{
  "n_experts": 32,
  "normalize_top_k": false,
  "routed_scale": 1.0,
  "num_key_value_heads": 14,
  "head_dim": 32,
  "attn_scale": 0.177,
  "init_std_qkv": 0.0272,
  "init_std_o": 0.0,
  "init_std_up": 0.0272,
  "beta2": 0.99,
  "weight_decay": 0.1,
  "lr_head": 0.0155
}
Below are experts of layer 3 (counted from 0) of a mixture-of-experts language model. Rows are named router (the router's row for the expert), gate (a neuron's input weights, with its number), up (a neuron's input weights, with its number) and show model dimensions 392-447. Each number is 128 + 32 x the weight over its row's rms, rounded and kept within 0 to 255. Numbers have three digits each.
After each expert's rows: "gets" lists some tokens that make up at least twice as much of what it gets as of all text. This comes from a sample of Wikipedia text that the model never trained on. Tokens count by the router's weight.

# expert 1
router:102158145150082157149150156135120123096065163112115171073084156108069113121173125124123167123123158163135106120130193145024131100130121144149162113127138085179117103108
gate0:064147094140098164144128119169175102168124124163182136138128147128198085098133181125140112128101164113164145137182098112114137142191142133127115104132102124089203106151
up0:135094138088138126159145091152116174092156102153128202154135104152098147118097137180084132153136174125085170121118074191113130091106134122160115112156090146059135070169
gate1:132164181186162136155089117090154131080140151106130159162124151129127153165155128088087128086101146113152138180166126063136129164065157120105163105192154089154094167135
up1:128110102099176126112086063172110142164150100149160162152101143080110119116053091159133173114186036163100175151183097172135076177151155123111162137176092149126058156140
gets: "-", "|", ";", "M", " T", " b"

# expert 5
router:151158131137156161126116074172102119081129135126132121161099120130156181151144091093179149170157121166114117099095097181096136099148091165165099091144097122100091141085
gate0:097154120161064176173081053137112102150128170125147092162119142090148105140175086079168119092121118106084116140112146108037127108141160155104092165143126128123175100173
up0:143103091102155157176160085147143184089098147122084101176078129141120092107123138101103150069135155111127166128121071174075105112104157128192105149115123108094105120147
gate1:094126132171166141116086135132136136117079102111087178174095127130095117165139126142147077067149133126137164155134110083149145120068158156111186149204132070157096144079
up1:144080119122158114151095085182142170117136153157163187147096193066147092159101100176160151170188127137047156127164115158114111089129114066123104109201142195106099179123
gets: " the", "-", " his", "'s", " her", " f"

# expert 4
router:073108120130118097109173113124142124130129174096119109112115152163089122125124140114147121175115174120116129159203168087035130158185107125149125088157064150147141163072
gate0:087155086179137166148105130117133130104167167141097116146183127108147103082158062173150131074149146113164124197124100136093133086032136160111095126095142155121198080170
up0:075130108080124065149172096139116211082117110179143152179098133126102140120135183181137134083093123106198142125142065151119162074116178115135074106085109169084135089139
gate1:111166144104130196138102113119165167107102137125069154171114129140121119167181126128123048061113157062092108130177144110125156127131146116091224079200161094182105115114
up1:145088084087154130116055144153086136077143082089086205171115196078098092082076077194130183109194083103168156130234112117134070138156104138150124136171166185121075145118
gets: "\n", " in", " on", " by", " C", " for"

# expert 10
router:098116088156139114152128113092147133195111151114092077140111149153040045105178145085143182092097113111157144145149136108139048115116163155117127138173124126084198125085
gate0:072130066150150109153071131195121063153126153106123065144084110098159117126190069096131127124135115114102077157112124142070147141107132166142067100151134087121210116170
up0:134165136108178133157165113185123191125102163140109156144088127092119130116128135126087148133135085096126126140097098190186160127082103083201146147143130148065117070206
gate1:103127116162126164128115157081149124079093159080088193160124124092143101146190165095084084065075094076120153125146080087137173150086176121123156139173152107121129084150
up1:148114128116146107109101054199120158097128166134177163162072161072068098117095106217122145109144086112105139136153081124156129161160124131144102081206134117111086156095
gets: " of", ",", " in", "ing", "s,", "or"

# expert 29
router:192129172134106133140152078155127156159117153122128114166150146094133117039192131104104144144159193122151070153069167111130180054129129147089148122132125133098080104109
gate0:085176139139136130127085128157141088144142125163142119116122149128207115101143113116162131142098149101140088121143120116084144114082102150122076120115116121115197060201
up0:148123096074129085166173105152164233105141141142130146144086123119128099109117155144078130080142122102127139070147091134089115091119116099150107132165118130048093085151
gate1:071188105179178146119122156087201132082076112114099203182127146121147095177192122137085076087113102096110128132161125077152133146140162103098148094175117115129114100101
up1:132044133091089128120074090134128172118165162094157148146105156062079109136103133172113123150157095174087180082180130122141116116151149089113146085197120185164074152066
gets: " and", ":", " the", ",", " in", " to"

# expert 19
router:069139139147153160136157157093148147172128121139042099155103124158193106187185164144135149087138144107163073162118122156117141109078125150090137147125121100101202096111
gate0:105165079118158133130069124186135107169140115168144053130098103108167034092132160131157155148086144132080057126098150091086150154091124161150132167192123064130171117185
up0:109088082128183115191125102184113182112154091144087170130131154141137138129124177085046153120145124141141136143145055148094147119114129133098116168162096105086116116142
gate1:158142166164123169186131150108155130114118152091098238165132120161126124192159132122141086081122104124119097184145114133096133151103149072125166111182107129106111117156
up1:108103143099148110080086073121159184112081131153136181158109172072133162166122138188123115145159119157150155080139115141157082161129123058145170162123105146124107141099
gets: " |", " and", "|", "ing", "ed", " 0"

# expert 18
router:093111153140123169185117163200163131167102080115165127146113150133100153103190136175138124155122150116176088106070157148131084039092133062211162102154095155114202130121
gate0:107143111166112138129070148123137100207133120157160092143125135171182075104141110140161110119117174122123132131120137072059112085107148151088097127164124081130206160142
up0:113126145078168125169142081140116163175110089171144133141104088159110104165083130143085116151164149120105182109092099170117120126128117092164119175166126138102126107153
gate1:106193102144137191128043098114151173102105152130077152174150139130115154206150082115084042108110122104169165158160095092138144152084165121125169126176140080137106123113
up1:134071116106154111116078112144134148030126124125110223129095134120106105096166121168136142113152126151078172081166107152125090136132144109155145080149103163108102127102
gets: " of", " to", " by", "8", "6", "-"

# expert 14
router:078154074113163135136125123115142144086156144147149133096148105165133069110131137122093092079202148133107098138101067098128180137133081128125104064172057159130125147162
gate0:087111095150118151134093184138165086161087138176115082154128139117163062175114122135116093132074143069104144151144133123064117150111164162114078178128136101125206092180
up0:133115122107166128160120135122101169067074076164125178138089135085071109136211110102114100111153145103173169135093085147107149120078091071183146164147118116101137164168
gate1:106137124144116141074070115130139099128085167130095230155138137169121105184171155129107034134125139107098154115171087102127141117083193119100143121167193128141118094115
up1:164110104120137128120131100130111189102135125132167122135117083067163121092116091159132147119146091122131130086196100174176137155159130092158081177166117145125072131155
gets: " |", "\n", ".", ",", "s.", "s,"

# expert 20
router:099123117080160139176145112064089111177182104102123150074144124161144117107120152126104149141069089137171162115087121189156127188131156132121118145130110121133144145158
gate0:056146093140110156169062136145113123226120150151093069139139122127144057105171128159196119104102099075107085137103114111116137115092143150114108139139129137097186112179
up0:132172113082169124162184102154115191095152120175128159159114113086104137133140114160118123098148115076152147165144076162119116127077112098180129134152069122107138121138
gate1:127197119168144148157118128155127106087091112115107212199154114132131120193180121094092070101119134123109164193171092114104144150127169133133153107207172117115140126126
up1:096072103100170166081155123107140178113131115097138108086105143125115121055090103149137136147179102122088143073149101145159133135167121107142083147156122154127068154144
gets: " |", "|", "-", " the", ":", "The"

# expert 6
router:108104118153149088090122112133176189109184149113164044108171112191084141109135137194075090153156067084108057144145108106138163146137187156200153087151095133158135125118
gate0:100150136171134180129051126217177105126107146139177114151121083125185087070086098103133103178102083067161120131083122119116184112132172122110093137147155098106170128191
up0:118124109102156123185159092100112200088131135170158231177117114138151133126163185121098155139173131141168187165118111157081125068094112129139117095150082140073142077167
gate1:101171139187137176173099130121146164095082118119063183165135132148099123150183122100106081095088135111158164196141078092151146140131212131106174149184159082133076154142
up1:129115113116171149089131086109150177109151120125126117096107165110113121131110096202096138117174096119135137092151106124164133205142128118160124139162090164139090175084
gets: "\n", ":", ".", " the", " in", " a"

# expert 17
router:132098141102064170108107159091158135121173082120118159107109154159178159120149159057113104071134177157187155120080125120151140144057124110103171118117181088187066138191
gate0:087177036123124161139063157156169085167111164151088118152157105101164090137130094118160065123119143121096060097183100089065140103082127161124079126154170121113209093194
up0:163124108086187118127109051125148168126161122176135159125108130138101111123104119136068156111177109079123195141123082161116098182080133053149126061126085136093105099164
gate1:160122135108151131163103087165130138111096138105108219140112127171129079149194101097076068130088125091123147163201079112126146154136143170161154112179162075143105138127
up1:096126118133169142120135147110131171101129138116148131127118096096093133125100095170160144117191096150068193108164111156135143133154131076119165130147121176125055184117
gets: " |", "|", "-", " 0", ";", "L"

# expert 3
router:095130137125172094122115174137172132096158141144163096158118092135153107228111112127126104151136084064149135131104057138152155176142153173146065188153085158099152071146
gate0:091157118163070153134099130221127115158086160141151080131130121104223084093125113135135089122136162107068063116076149104074172071121110158156073096144141096125182118163
up0:111140141069130107127130104140149213146106136187141141165086124120154143127063116116118154129135183087176128102121097183101157068133110119184093142133128105054155068204
gate1:123155088122134156107122178110134119091107124139078190165126107170147109170185121104097095089138138104081161157142105088179160110121178106123159093161141117155106105146
up1:088095120070126101123105077132146124076099152117121156124131120112109099111046118137096163141155094124125138099177103126124110132105152074075096166162110168093118142119
gets: ",", ".", "s,", "s", "e,", "s."

# expert 25
router:126136168093147093141086117142149089070135149144127131127138128200130105092139173076097107074116023139148124120090162069200153162098162155097109116104132152149105130129
gate0:105173145185110138141091143176138076166097132127151078134074102097197076084141169082116145117091099114112052110110161143126127111110164182114107141111124074117163115213
up0:136142114102154130157165083118102202119082107209070192112090126084085102096130157110111136093141115130144152127099090156100136095083127134165118196122054055062104083215
gate1:117146130181111148069070101126154116111122116110111199203137129128116054110149122143085080114129091180113191178171049120150146151093174095130182154187149113121105106147
up1:091129140147102134141092103138130167098107156124101122110082131095130151120097103192162137145168100145104140085148114153152108103155102057134122127133162173092102111109
gets: "\n", "|", " in", " a", " an", " at"

# expert 31
router:153148105117124163137057124128173110099141105139181142149112087104105146090141136174111113107117101154132126122141209140152158103085116119104184042100151140196145100143
gate0:083148081153111173127082158168129129163131130135122115116151136117223083100134095143190108117121087066104134126163109159084091123145075208146083111153081125077184056158
up0:118116099139128114131138079120129171162126129188165149121106165119098127113124164162109093105170132104078173140091084163100119106134116133135117092144108158056118067166
gate1:075126156133150137143102136156129149161104142054120188116154143150091057184187168143111089073129140107101139215135095076129166101090181130070159129179122095145091135156
up1:129082141129118145113093108142123141088096125154159155172114092049068105094135058171125122104165127159138178128186122109152168135160161110096098093228126134136076138139
gets: "\n", "==", "===", "id", " New", "en"

# expert 16
router:111078139120141163124138185162174130173070111158103083151123134099145140140168093176182074154126184139146108106134092138098083128093107103173139155127151085135154136114
gate0:117155122132157180156084162182099073166120157109173087151114100110157083099100128100136117120118142084124105132099131099099149152143096158118077122168111127133164102154
up0:099155120097195111159161073135119211149113121140117191139139094111150107154177077138068156089140100101124153154128047143149126121094149102163132063183151160060117088153
gate1:147183092137116169127132115139195129128128175178064205158133117145182122161185155112129061078119170126134145139151107123118138143100199130116151119117192067127112094149
up1:146106112079147115112135111143135178104089143123131175124100102048112138132101098164137083157143079103094134100208093172122151122117114111162137092165098140156083137146
gets: " |", "'s", ";", " comp", " team", " round"

# expert 21
router:132089154141074152102120114083169068119192123095152132175073111093150136142130129119128135125068115095116122107103192120114121153098099112103188135161116099179143082097
gate0:038166113180140118157120102173127094142152151134144124160133136074207109123080134133196104157097123080071090113132131141053110103133170214149079164199108117118155156190
up0:135069097071147156143122069109136188152081092140121160199102117139081146119125152109085154140107148063122125073122085192114135067106154129143126081173159151072117089166
gate1:133182170207125167137084130132109068117116125094084174162110151158115105140176112121104097105134102115131139190128103112114137096125139111121152118165148119129094126126
up1:110087131112154147120070090135110102094145111122165165155111160064126103167131109163122144137156060149090156160136126119142092146130121096130142156185079154144084122131
gets: " |", " D", " G", " B", " 0", " M"

# expert 24
router:137147121081072113119083157124140147118096112078134070138185140095126140025076108125099125099154109083192076134118089111151162112099150155095144088186109090131136107131
gate0:063128129172161137123116131179126100255169167126107108134144131111181084106193119143178134119100084086130037136101138129097149125103116136116064168136101132123192075195
up0:117177075144140104180134105147109170174087128171097175173115084064118077116159142111102084110142121077172139085117108116120137089103125110170113118142096138045095125159
gate1:153157101163074129132102137149145125103085123136075207174137107156160109156150132125101070122109173108125139148139096088137149126078185103088157091162187068130115078164
up1:092123123123158142048101073156124162082158125139149144094090123136125124099087094137124133112208072148089174119177101156156116185151126102145071129175133187101111199103
gets: " |", " and", ",", " to", ";", " for"